{
  "normalize_top_k": true,
  "balance_bias": true,
  "init_std_router": 0.0312,
  "vocab_size": 16384,
  "norm_eps": 1e-06
}
Below are experts of layer 2 (counted from 0) of a mixture-of-experts language model. Rows are named router (the router's row for the expert), gate (a neuron's input weights, with its number), up (a neuron's input weights, with its number), down (a neuron's output weights, with its number) and show model dimensions 192-287. Each number is 128 + 24 x the weight over its row's rms, rounded and kept within 0 to 255.
After each expert's rows: "comes after" lists some tokens at least twice as common just before its tokens as in all text. This comes from a sample of Wikipedia text that the model never trained on. Tokens count by the router's weight.

# expert 51
router [158 123 133 115 126 148 136 110  93 127 164 150 195  88 109 118 102 154 161  99 123 120 135 137 137 141 118 145 144 130 132 144 155 139 154 140 146 113 139 119 182 114  98 154 102 112 140  88 137 116 187 191 121 129 112 112 163 129 136 122 118 125 140  92 123 126 111 136 128 119  83 134 160 112 161 166 159 109 100 125 127 159 103 147 136 148 121 108 142 119 123 117 184 124 127 113]
gate0 [ 94 134 149 133 117 155 133 147 122 104 148 139 129 118 148 150 132 114 121 101 126 144 162 135 114 138 116 123 123 122 127 109 138 109  80 145 151 147  98 139  70  89 124 131 108 122 108 116 131 143 129 106 131 147 128 147 111  72 158 120 104 111 144 121 157 183 158 170 128  69 149 138 143 116  86 132 138 105 156 116 116 124 127 181 169 109  99 144 139  93 138 107 122 157 152 109]
up0 [110 174 115 125 122  80 156 125 159 121 105 128 134 124 130 150 114 129 136 179  89  98 115 101 172 120 168 132 106 112 124  76 125 164 156 132 143 113 106 102 138 117 146 135 125 128 121  95 135 149 161 138 118 154 157 151 145 108  98 105 146 122 190 151 145 136 131 166 119 126 136 150 137 117 147 131 137 125 127 120 137 125 141 134 123 175 151  92 107 110 111 138 107 145  85 127]
down0 [109 102  71  90 114  81 126 132 137 157  97 147 156 171 119 114 133 129 115 125 128 100 164 105 154 155 107 153 157 120 146 122  82 124 158 151  94 120 148 128 121 110 116 144 166 142 155 152 135 127 157 109 157 100 113 163  78 162 128 136 116 108 170 143 130 143 139 144  56 152  91 114 116 130 114 101 176 162 145 139 144 121 116 150 169 148 134 135 129 134 136 146 141 120 103 134]
comes after: "\n", "\n\n", ")", "\"", " | MF", "N"

# expert 60
router [135 118 136 109 137 153 139 144 133 157 134 178 152 106 130 136 185 146 103 125 130 133 139 135  95 137  78 194 135 154 112 130 133 136 135 119 139 144 126 164 117 113  84 104 140 115  93 168 158  91 199  92 117 115 139 129 133 148 149 148 118 145 131 118 123 135 105 104 133 120 151 157 129 134 126 174 116 131  71 133 150 163 105 159 103  97 144 116 134 101 148 145 112 113 165 143]
gate0 [161 131 105 139  86 160 147 126 150 132 142 136 102 134 124 116 115 124 148 103  89 170 145  88 111 137 124 128 128 122  98 109 140 126 143 117 114 153 178 113 154 106 111 180 164  98 113 145 127 124 162 133 109 129 106 139 110 127 101 103 113  73 161  86 134  93 190 124 172 137 111 137 125 157 153 133  90 152  71 121 165  93 140 169 115 132 130 127  99 129 117 110 106  96  81  74]
up0 [140 134 152 143  98 121 134 169 124 114 132 148 113 144 121 106 141 102 176 144 105 149 143 130 163  94 155  55 155 146  96  97 138 124 140 107 143 167 146 127 109 105 131 103  91 133 109 160 161 138  99  99 134 162 124 107  96 114 126 136 151 131 137  98 158 135 152 167 118  97 111 121 111 112  90 115 149 142 165  95 127 164 136 100 129 140  98 124  81 124 128 124  91 120  92 148]
down0 [139 166 105  95 125 133 175 149 134 119 111 151  93 130 140 127 106 136 141 166 123 184  85 131 101  89 149 116 125 109 126 172 111 122 126  62 104 180 153 152 152 113 114 115 100 147 145 144 142 125 146 106 134 142  98 130 163 121 132 136 155 117 130 102  98 150 147  77 131 117  89 112 118 133 108 108 154  99 181 144 153  78 147 108 121 165 100 140  99 203 104 111 125 142 117 130]
comes after: "2", "1", "0", " | ", "3", "."

# expert 0
router [167 127 127 103 138 127 148 128 151 105 135 163 135  90 123 153 139 148 163 115 110 117 189 113  99 154 107 166 116 123 122 157 117 104 129 157 149 113 111 125 142 107 100  98 152  92  92 169 162 117 117  89 111 125 134 134 114 162 149 163  90 112 102  80  86 120 137 146 133  90 161 118 107 124 157 143 124 121 100 145 128 107 129  96 110 132 128 121 115 135 153 119 104 137 112 143]
gate0 [106 139 129 102 130 166 121 132 143 138 141 118 137 132  99 139 156 139 129 136 142  62 146 167 130 140 190 125  94 134 147 136 166 140 107  97 125 152 144 146 100 101 118 164 163 110 140 144 164 113 124  89 122 137 158 110 169 157 122 128 161 159 116 117 100 149  84 144  81 103 134 108 149 113 153  78 126 144 103 109 140 104 117 102 123 114 140 160 125 131  80 135 146 104  83 134]
up0 [131 106 132  99 124 151 115 141 105 121 156 128 132 159 123 112 126  82  92 127 150  71 126  86 131  97 133  94  91 143 149 145 111 164 184 134 191 143 136 154  85  88 152 140 146 104 125 140 159  90  85 153 121 151 126  87 154 138  91 119  94 118 121  90 116 150 147 102 133  86  76 116  81 114 150  77 109 148 120  81 123 114 117 156 127  94 101 142 141 104 161 127 148 120 154 137]
down0 [ 90 139  91 108 125 163 130 138 159 174 120 148 153 121 119 186 118 139 152 121 151  52 149 148 209 151 147 107 122  93 120 112 157 144 144 110 141  87 124 129 107 156  92 100 129 133 148 126 173 162 136 105 125  89 134 116 128 137 131 105 162 135 124 175 142 156 154 121 110 111 105 120 107 108  81 119 168 132 109 133 134 141 117 137 106 113 119 110 137 107  80  87 132 140 103  96]
comes after: " | ", "1", " ", ", ", " (", "| "

# expert 30
router [143 103 156 125 140 129 156 185 115 100 125 143  96 122 114 122 141 164 140 101  81 121 162 147 129 131 124 173 158 145 137 129 138  96 138 147 103 137 169 167 126 114 129 145 153 100 128 139 137 118 136 135 132 163 200 134 132 142 140  98 116 156  61 113 114 127 150  93 124 109 115 120 130 118 159 142 143 139  90 148 113 116 135 148 119 114 115 149 105 136 121 136 115  90  89 108]
gate0 [125 123 139 135 149 137  91 132 122 117 167 115 137 107 122 140 140 127 172 106 125 110 181 142  70 132 141 102 106 145  83 119 117 110 155 150 137 174 109 143  99 114 112 153 134 134 107 141  76 153 149  93 136 135 122 133  93  87 108 145 115 127 105 109  88 152 139 104 130 140 159 143 125 121  90 158 118 106  98 108 151 140 114 136 141 146 156  90  99 133 179 129 116  59 127 144]
up0 [154 142 144 156 124 178 124 105 149 105 106 127  98 120 126 153 156 125 151  86 108  88 125 109 125 134  92 119 176 116  84  85 125  95 138 158 127 118 148 163 112 109 172  79 104 142 148 156 113 136 164 102 127 116 151 127 151 137 152 104 128 137 108 100 134 129 198  79 122  76 119 146 169 143 101 140 125 151 142 134 161 133 122 174 148 122 119 116 103 117 121 121 122 131 134 141]
down0 [115 166 125 167 157 132 149 169 160  98 133  96 127 134 121  94 118 140 128 120 109 116 113 152  98 135 133 128 161 118 158 123 103 113 137 142 140 142 159 146 110  99 171 143  85 106 158 147 136 118 109 159 133 141 178 153 147 157 172 137  94 134 121 105 118 144  90  83  99 161 148 152 138 120 136 156 124 149  89 133  74 134 102 140 143 111 119 108 141 132 125 134 148 103 156 100]
comes after: " | ", ".", ",", " ", "; ", ":"

# expert 42
router [146 122 134 145 127 155 143 150 134 127 176 121 141 108 116 135 132 125 153 136 129 112 177 113 109 104 114 136 154 150 117  99 119 181 161 108 141 163 100 128 144  89 105 116 123 109 142 104 150 148 111 150 146 160 112 134 147 148 116  99 150 112 126 144 151  97 117 114 134 125  96 144 130 101 127 100 116 105  89 132 171  91  93 151  99  97 147 140 121 116  78  96 116 182  95  93]
gate0 [106 133 175 124 119 113 148 124 141 116 107 123 156 151 129 163 128 109 124 108  62 105 143 155 121 128 100 127 149  97 143 146 113  88 113 173 185 127 145 127 104 178 117 103 100 101 103  89 116 131 180 124 149 154 114 121 105  99  75 112 108 128 127 109 140 165 144 145 171 138 119 135 160 130  96 159 137 120 114 153 107 149 153 104 132 148 144 154 156 122 175 105 110 119 158 129]
up0 [115 115 101 117  77 131 163 116 153 111 136 159 152 130 126 119 113 165 125 152 128 122 111 126 132 190 153 106 138 134 126 123 118 119  98 108  91 153 136 108 161 102 152  96  94 144 122  50 130 142 116 163 131  96 138 127 130 134 101 134 164 143 158 117  89 171  89 132 154 130 129 110 156 113 149 104  84 120 153 122  48 159 136 166 137 113 127 137 137 111 122 143 127 196 139 125]
down0 [134 108  97 122 101 114  95 121 121  96 170 135 144 167 145 131 109 158 164  94 129 131 112  88 101 149 164 147 105 140 162 118 169 160 134 129 111 147 130 149 116 111 121 138 136 132 107  85 125  86 100 101 128 134 112 119 167 152 123 125 109 152 139 124 102 106 136 140 131 153 121 119 141 136 117 183 134 118 132 124  99  96 122 121 112 127 137 104 133 164 113 128 133 113  89 169]
comes after: "\n", "| ", "\n\n", "–", "-", " P"

# expert 32
router [153 149  97 139 145 190 142 117 167 118 137 153 140 120 115 105  77 143 115 176  85 166 158 156 113 122  82  79 139 105 144 149 119 133 122  95  99 132 124 104 164  86 157 104 128  97 138 166 102  91 130 151 185 140 142 170  96 107 116 129 143 145 140 118 129 152 135 114 111 131  96 137  96 110 158  97 158 126  67 131 141 144 126  98 128 122 161 131 120 105 104 158 142 121 128 160]
gate0 [106 109 100  97 106 154 148 137 168 144 108 101 148 132 143 131 119 131 119 158 142 143 123 138  86 115 108 145 100 116 105 127 122 123 130 106 136 153 138 125 121 120 123 137  99 143 139 160 127 113 100 130  71 145 124 143 118 171  75 145 141 134  88  74  99 124  66 103 131 109 129 136 114 165 134 120 150  81 123 166 143 152 143 129 131 133 103 131 146 143 119 152 152 109 117 155]
up0 [113 138 105 124 140 140 110  81  98 116 137  97  87  94 133 104 101  79 168 160 107 129 109 136 137  83 128 147 125 139 114 149 111 143 162 126 109 148 142  92 133 107 132 120 115 111 112 113  58 153 120 128 134 142 136 114 149 134 132 141 133 122 134 113 136 127  68 121 136  88 128 114 185 143 113  95 110 132  69 109 124 115 124 137 144  85 181 134 114 164 140 126 153 138 125  69]
down0 [124 173 131 184 114 145 132 150 142  82  82 158 150  63 131 111 141 135 125 131 144 141 143 161 136 115 116 129 154  94 115 134 111 139 131 107 136 157 140 154 135 160  85 129  81  90 155 104 128 133 145 143 125 115 104 129 109 171 140 117 132 128 149 154 145 162 142 134 127 114 161 119 131 159 101 152 158  94 139 109 156 151 146 123 119 111 146 130 128 124 121 158 129  94  85 142]
comes after: "\n\n", "\n", ".", "==", "===", " ="

# expert 22
router [147 148 114 112 142  85 124 141 118 162 123 168 130  96 163 126 155 162 110 126 139 137 119  96 142 110 111 144 135 146 121 125 142 128 157 151 119 151 171 136 122 112 100 163 125 139 133 142 172 132 145 108 136 112 129 128 118 158 163 126 147  76 169 118 138 101 119 111  93  88 186 121 137 113 156 134 114 154  92 115  91 168 147 123 138  94 179 111 150 100 139 121 120 100 156  87]
gate0 [154 110 125  99 131 178 146 157 105 148 146 140  78 126  89 133 104 107 114 120  99 148 126 164 125  85 140 118 128 128 113 133  89 125 123 117 163  87 110 156 128  80 102 128 130 126 118 124  66 161  77 142 145  94 139 150 154 147 156 116  86 156 163 110 102 132 134  93 139  72 173 112 115 117 155 149 118 128  96 100 131 102 144 121 164  84 142 100  93 102 127 107 117 123 113 156]
up0 [137 148 133 117  83 118 119 133 134 160 101  86 110 116 127 121 140 114  98 143 116 192  94 200  91 154 155 117 144 148 143 110 109 145 125 121 106 143 102 111 136 147 103 110 138 157 132 137 107 146 157 149 123 155 132 134  96 124 118 115 107 143 194 136 138 140  96 132 137 109 142 156 127 114 171 123 125 129 138 146 144 163 129 128 149  99 148 107 145 110 132 149 104 118 158 117]
down0 [115 157 139 151 143 104 184 127 109 114 127 132 154 137 133 159 167 138 143 121 144 142 117 135 143 170 129 153 114 149 104 117 113 161 127 146 110 124  94 122 139 151 129 157 104 114 130 128 129 126 124 104  79  88 164 122 158 150  93 181 112 130  97  90 173  71  95 139 127  95 135 168 122 125 130 160 151 124 144  90 158 132 157 130 146 123 145 119 109 143 155 123 104 160 124 130]
comes after: "1", "2", ", ", " in ", "0", "3"

# expert 24
router [132 159 135  83 104 109 162 155 115 110 166 116 154 127  93 149 125 160 138 123  90 105 139 100 119 104 161 139 110  92 131 104 112 130 129 140 142 121 125 182 109 133 113 106 142  64 111 130 100 100 111 125 120 158 140 121 142 153 135  61 111 160 110  84 118  99  98 133 136  79 127 135 157 109 132 158 137 115 112 144 104 144 121 133 133 107 180 117 122 101 148  93 103 108  93 103]
gate0 [110 132 109 145 114  98 136 135 138 111 172  90 103 104  85 149 110 135 137 102 129 110 142 148 134 142 165 135  99 107 108 113 118 119  92 145 115  90 148 146 168 118 126 114 129 136 134 152 144 133 164 134  94 168 152 107 154 120  86 145 150 141  86  96 107 118 147 131 112 112 110 122  82  88 116 118  70 122 136 139 172 118 100 119 179 128 166 117  69 160 142 133 146 130 100 115]
up0 [122  91 154 124 111 143 100 104 104 159 106 141 107 120 124 123  63 104 138 101 122 122 113 135 124 104 141 106 118 154 101 121 101  78 122 119 117 145 120 121 107 117 122 118 142  94 132  87 137 110 134 114 103 134  80 129 153 108 124 123 139 110 148 152 126 133 111 101 104 105 149 126 127 109 171 114 131 102 128 126 126 146  97 124 135 134 206  96 154  99 133 140  83 152 176 150]
down0 [142  97 120 100 125 130 130 101 141 125 133 133 146 129  65 159 112 158 150 111 155 109  94 166 146  88 119 163 138 123 109 152 100 149 125 131  61 117 116 134 123 123 108 142  66 150 148 109 115 151 104 119 165 150 142 101  95 132 117 153 128 159  91 117 139 129 136  99 130 170 127 101 107 123 173 101 134 175 170 126 139  99 101 142 122 146 145 113 172 159 135 122 116  96 101 132]
comes after: "1", "2", " | ", ",", " ", "; "

# expert 31
router [139 135 112 102 131 166 124 113 103 146 140 134 159 116 142  78 111 152 125 102 138 127 113  91 153 146 160 126 152 148 112 128  81 136 149 179 117 125 117 130 135 131 150 130 107 101  97 120 126  98 146 145 130 137 126 142  53  68 133 126 144  76 112 116 135 119 116  94 162 116 136 134 134 107 134 135 126 114 152 119 102 132  96 148 106 142 182 114  91 126 127 163 152 143  94 139]
gate0 [141 174 123  84 206 175 114 122 145 120 154  90 127 108 114 172 170 170  97 116 169 143 123 125  66 105 143 126 148 118 155 133 109 110 166 119 110 165 113 130 126 124 128 117 177 102 135 151 120  86 137 110 130 129 121  71 130 109 115 132 145 108 154  95 103 107 151 124 195 116 123 133 162 127 190 133  72 152 111 128 102 118 162 158 135  80 188 114 141 118 134 136 123 107 123 142]
up0 [119 103  92 117 149 130 111 148 117 188 128  95 106 145 117 128 125 132 158 128 140 137 102 137 110 117 152 123 126 123 168 113 120 143 161 103 142 121 123 124 143 116 152 131 125 140 134 156 105 144 122 188 112 141 132 106 168 153 140 111 112 143 142 143 107 122 143 142  72 102 118 169 103 163 163 145 134 164 154  92 122 114 112 163 135 138 150 145 137 157 147 150 160 126 154 157]
down0 [138 140 153 108 145 167 140 145 130 123 113 103 148 148 143 155 144 159 145 191 143 157 108 167 119 131 158 152 176 126 142 135 136 168 140 146 130 124 115  92 177  94 167 133  81 102 122 159 144  86 125 145 125 164 149 118 129  92 142  91 110 181 122 103 127 139 110 149 102 135 132 125 111 131 159 104 174 154 128 127 142 151 143 161 137 150 107  88 176 159 148 128 159 132 128 145]
comes after: "\n", "\n\n", ".", " |", "| ", "==="

# expert 37
router [133 137 102 121 131 132 127 127 151 125 124 135 126  96 127 135 141 151 138 144 143 133 122 134 107 130 126 121 140 138 143  99 134 135 151 144 140 166 148 129 118 122 150 125 101  89 132 119 114 125 158 143 113 148 108 118 103  79 100 116  97 133 106 108 107 116 112 116 153 101 141 169 147 126 121 155 128 108  87 113 101 169 136 127 145 103 137 154 111 124 120  89  93 121 131 100]
gate0 [121 168 124  82 125 137 164 106  99  98 148  83 134 114 124 146 139  76 174 101 100 147 132 123 117 103 104  89 151 153 116 167 136 168 156 107  99 122 131 152 128 130 166 100 141 133 138 138 105  88  99 163 111 175 106 118 145 130 102 162 131 132  62 106 104 112 153 110 156  89 135 107 104 142 102 145  88 153 128 124 133 145 148 123 174 140 136 155 142 141 129 134 168  90 173  97]
up0 [115  92 136 115 114 114 100 137 166  71 150 122 133 112 144 138 133 147 148 139 164 151 139 129 157 123 109 153 121 134 140 101 134  93 100 122 100 148 132 121 113 165  96 137 149 136  99 165 144 123 147 102 168 140 110 162 165 123 128 130 131 130 132 134 138 152  68 162 124 134 124 142 130 113 139 132 135  99 152  80 103 128 114 127 174 172 133 113 158 131 127 155 124 124 117 165]
down0 [116 166  91 167 163 144 111 140 126 152 114 135 164 116 155 135 132 163  95 114 115 103 115 137 156  79 131 161 106 111 123 112  97 134 145 124 128 133 132 123 131 159 146 178 185 123  92 132 173 130 129 130 127  93 127  95 102 104 130  91 137 162 115 135 102 149 125 119  97 153 153 128 108 126 133 117 139 126 158 169 122 138 131 137  86 150 143  98 129 171  83 144 112 163 110 145]
comes after: "–", ".", " | ", "| ", "-", " "

# expert 13
router [148  99 112 154 129 137 171 107 161  97 168 120 144 113 109 151 135 165 116 111  60 114 119 126 130  84 121 116 142 152 132  89  87 154 135 134 114 124 140 135 123 101 154 110 114 111 119 129 136 153 115 161 101  83 100  95  99  91 130  94 108 145  74 141 141  94  92 110 141 126 156 194 136 130 135 146  97 146 107 138 129 151  92 150 115 127 123 161 130 115 114 108 128  92 112 150]
gate0 [157 126  69 102 140 147 112 159 123 132 130 105 122 127 101 125 139  85 130 136 162  89 136 164 124 166 171  86 123 140 102 131 118 131 127 138 141 137 126 149 174 132 155 138 165 126 166 156 103 164 140 188 138 103 176 163 131 129 142 113 160 136 119 112  86  96 143  90  98 123 104 155 133 144 119 118  89 168 113 158 117 136 120 132 137 133 173 160 136 146 148 129 132  77 123 103]
up0 [116 127 126 114 143 123 167 117 173 149 145  84 138 138 141 126 118 180 143 138 155 132 118 125 110 107 162 126 148 119  91 112 172 108 119 157 122 175 156 124 112 124 138 124 121 131 128 156 144 148 141 169 125 122 140 116 129 116 109 117 131 119 125 133 147 117 113 147 125 124 167 199 111 128  99 142 133 133 125 133  89 129 183 150 158 128 103 149 136 145  57 102 139 132  79 109]
down0 [137 138  85 144 116 116 141 111 142 151 127 174 133 179 114 159 179 162 153 150 132 109  87 107 103 161 116 144 138 135 137 114 139 138 135 109 125 118 121  70 118 144 177 164 160 134 134 151 137 115 137 139 163 144 141 141 133 141 198 148 129 146 130 109 113 124  85 109  69 153 162 132 161 148 162 131 162 126  87 135 125 149 102 157 131 162 159 139 109 148 123 119 155 136 194 132]
comes after: "–", ".", " ", "-", ",", "/"

# expert 27
router [159 108 127  90 115 147 131 143 122 160 131 100 147 117 161 119 130 170 172 134 108 113 162  85 142 121 137 146 148 122  90 159 115 120 155 103 122 104 121 127 128 126 119 162 122 113 126 114 132 101 139 153 135 148 126 141  60 119 106 115 127 135 140 108  93 136 114  98 135 117 101 145 121 139 171 129 206 102 132 125 114 119  86 169 133 118 120  93 105 112  98 124 150 114 162 116]
gate0 [155  99 138 124  78  73 112 151 106 141 132 140 147 118 109 125 137 137 125 115 116 142 103 134 100 103 132 119 125  98  73 106 162 163 113 101 125 129 152 163 127 139 145 152 147 133 115 104 157 182 112 112 115  96  98 137 118 135 124 122 115 138 144 152 134  85  73 129 143 139 167 164 122  79 136  98 151 106 100 108 125 145 110 141 151 126 129 132 173  79 104 156  88 141 113 131]
up0 [ 88 147 115 108 114 142 100  97 147 118 113 194 126  99 128 190  96 148  92 131  99 147 157 122 113 158 160 104 135  89 103 144 141 199 162 163 117 132 118 101 143 107 161 150 119 139 130 112 127 129 123  71 125 148 119 176 135 132 174 137 154 114 130 113 130 107 118 128 112 107 138 154 165 152 197 131 125 131 112  91 169 141 147 149 127  97 167 120 119 112 137 133 106  90 145 130]
down0 [133 118 114 167  97 139 107 108 148 137 118 162 127 151 162 146 116 139  85 136 128 112 113 126 154 148 153 118 112  75 129 130 117 117 127 127 108 174 127  76 119 119 158  80 204  77 124 139 150 149 121 123 137 175 124 160 139 130 180 161 187 126 145 142 141 129 111 132  95 135 121 133 136 117 142 146 138 117 142 126 140 111 174 141 141 121 142 153 126 133 130 105 148 110 129 131]
comes after: "\n", "\n\n", ".", "| ", " |", ")."

# expert 61
router [144 175 110  84 167 129 134 134 101 108  88 117 127  95 119 133 105 135  99 124 103 126 145 145 134 132  79 137 124 106  98 152  93 103 155 155 145 124 147 160 116 107 110 135 123 125 121 115 152 156 132 116 137 144 161 118  71 134 140 127 131 152  97  93 107 134 142 102 118  80 134 137 109 143 156 157 156  95 141 140 112 119 138 142 116 106 150 134 132 105 100 115 110  61 100  90]
gate0 [ 88 166 116 123 132  80 143 101 104 118 134 146 115 159 113 155 131 127 139 133 158 151 118  76 124 126 127 151 200 163 118 145 143 107 105 125 162 134 164 112  81 107 118 132 125 130 118 149 132 140 136 130 167 103 154 166 128 156 123 142 138 147 143 153  85 120 126 121 156 147 100 123 112 126 128 117 119 127 133 102 138 113 106 111 111 130 147 107 152 131 124 132 129 129 155 118]
up0 [160  95 152 111 115 129 125 128 133  96 118 160 132 155 158 102 101 149 183 164 119 123 147  98 126  98  78  98 131 174 103 134 158 116 126 148 126 173 149 108 143 153 104 133 155 152 129 158 170 153 105  96 154 114 138 143 168 125 133 119 111 141 126 138  83 112 104 109  92  96 114 109 134 123 138 133 146 137 150 107 138 107 173  91 101 164 167 126 157 123 145 107 130 135 120 115]
down0 [ 84 146 134 100 165 121 157 126  93 109 159 133 150 155 116 139  92 141 100 146 153 121 144 111 110 143 151 174 100 120 128 113 130 154 103 143 177 125  99 117 145 100  98 105 121 148 108 123 168 113 110 138 135 140 149 181  88 119 105 147 124  89 183 111  85 137 154 115 121 166  81 106 145 111 150 132  96  78 118 118 110 120 152 145 181 148 143 130  98 107 127 100 114 140 119 159]
comes after: " | ", " ", "; ", " (", "0", ", "

# expert 7
router [164 136  84 125 139 123 164 142 135 146 120 160 178 141 128 100 115 164 146 174 121 162 130 111 124  79 126 159 201 112 124 108 127  97 130 165 122 139 162 103 115 127 139 152 107 112 140 141 121 111 165 157 138 148 145 122 120 113 149 117 126 103  74 115 137  83 123 117 155 113 144 155 131 151 117 171 148 133  97 107 161 108 101 129  99 122 136 121  69  84 100 124 141 114 143 117]
gate0 [123  99 139 118 143  98 121 129  85 124  88 138 123 137 154 130 126 149 141 135 136 101 142 136 112 170 128  87 134 131 125 160 139 153 155 128 107 143 142 120 127 121 140 156 119 103 124 106 150 140 193 118 149 100 101 124 121  91 138 128 122 111 109  90 124 149 131 119  68 138 134 113 113 125 145 118 133 143 159 142 160 111 107 112 109 151 112 129 116 114 131 146 132 155 172 113]
up0 [121  92 143 142  86 133  91 149  97 104 122 143 122  89 118 121 128 125 103 175 134 117  81 104 190 118 110 157 120 128 127 136 115 103 100 128 117 116 125 156 123  98 137 120 133 159 113  91  94  93 108 129 126 116 124 145 147  76 121 130 132 165 129 171 136  79 122 139 108 142 109 138 133 123 124 140 131 117 114 128 141 124 112 173 147 135 112 122 119 148 145 127 156 121 116 122]
down0 [122 105 114 132 184  99 120 121 116 129 137 105 128  83 116 129 175  84 126 135  87 131 140 154 163 137 145 100  85 117 102 102 124 144 127  86 180 140 146 142 101 114 158 177 112 113 129 125 113 120 115 133 108  98 141 172  99 131 162 180 106 136 151 144 158 102  92  97 117 132  67 103 143  60 178  75 139  99 151 144 184 132 100 171 120 109 104 120  93 150  99 151 115 143  84 155]
comes after: "\n\n", "2", ".", "==", "1", "==="

# expert 21
router [156 162 148 104 128 127 180 205 135 136 153 129 148  75 122 121 117 130 117 107 142 109 132 129  94 101 129 112 152  98 151  92 142 128 121  77 112 120 200 121 110 102 128 129 137 162 152 123 120  68 133 136 134 124 152 153 114 136 127 128 109  91 140 108 132 151 138  55 123 106 150 137 102  47  98 122 125 157 125 126 120 137 134  97 139 114 124 104 139  98 116 137 117  82 145  93]
gate0 [204 154 115 175 139 118 138 131 128 139 138 126 131 120 145 103 121 121 163 136 151 154 114 136 102 125 104 128 127 130 133 138 117 143 119 146 136 133 144 140 115 106 110 149 153 126 139 150 180 104 105 140 142 144 112 101 149 142 107 131 108 139 100 103 151 113 143  95 161 104 120 108 112 134 125 113 100 161 121 169 134  66 110  88 168 102 124  98 185 163 149 149 159  96 160 115]
up0 [157 104 164 113 107 125 143 116 103 149 136 134 142 115 133 101 130 176 103 195 133 127 179 103 172 116 125 104 105 113 153 106 178 149 155  98 111 151 151 136 108 103 113 143 107 146 111 100  81 164  99 148 110 140 150 143 150 112 158 100  96 165 109 114 134 107 148 103 122 116 149  83 136 142 122 127 129 118 163 122  89 146 133 106 142  89 133  94 128 138 137 123 122 118 127 192]
down0 [121 165 157 174  83 122 128 128 103  95 117 130 109 114 120 107 115  81 103 113 132 164 158 148 152 107  87 137 121 144 115 151 141 136 142 118 109 132 136 133 110 120 113 158 168  93 153 103 136  97 173 136 103 130 146 114 129 152 124 145 125 112 137 142  85 106 156 125 109 124 121 145 182 161 124 146 132 127 147 131 121 132  96 127 146 102  90 117 123 145 157  89 105 109 138 134]
comes after: "1", "2", " in", " in the", "7", "5"

# expert 57
router [ 93 119 123 142 102 149 146 176  78 156 178 121 148 147 113 169  89 134 162 157  90  66 123 116 131 115 126  84 112 127 157  98 108 143 156 118 144 126 124 117 107  91 110 107 117 101 135 149 141 145 145 118 137 179 191 124 144 138  89 127  90 151 101 116  71 116 109 120 169 138 114 146 170 175 166 144 109 160 105  98 162 126 110 138  94 118 154 103 120 164 132 169 148 102 121  78]
gate0 [179 132 117 154 148 101 148 174 118 168 172 145 127 107 141  85 102 132 116 141 144 115 146 129 110 126 120 145 128 138 102 144 138 102 167  68 133 152 142 109 106  79  92 132  94  90 109 117 147 110 131 204 151 129 122 104 107 142 155 137 130 150 159 122 130 113 125 157 117 133  85 172 104 110 109 102  96 131 131 147 181 108 132 124 116 136 107 138 118 160 197 143 158 141 132 145]
up0 [172  91 101 130 129 128 102 162 154 108 120 108 134 118 134 122 154 116 124 121  98 153 116 142 144 112 173 109 108 130 134 141 125 129 126  63 138 135 124 136 136 142 107 136  91 133 151 140 150  90 127  98 144  83 172 108 100  71 136 141 158 107 132 134 124 119 118 139 167 118 186 114 106 134 104 126 139  95 149 129 140 113 163 126 158 145 162 112 137  97  98 138 119 157 104 143]
down0 [142  87  72 140 108 109 179 136  86 120 100 122 108  97 108 109 155 124 140 128 121 148  80  92 126 125 120 146 138 121 123 127 133 153 101 102  98 152 151 151 150 154 150 124  97 189  83 154 112 126 109  66 103 114 130 121 166 114 134 112 132  92 114 128  89 172 105 138 109 108 138 146 163 135 136 104 155 105 142 138 105 184 131 132 153 159 152 169 134 120 106 133 125 124 101 110]
comes after: " |", "\n", ")", " |  |", "0", "% |"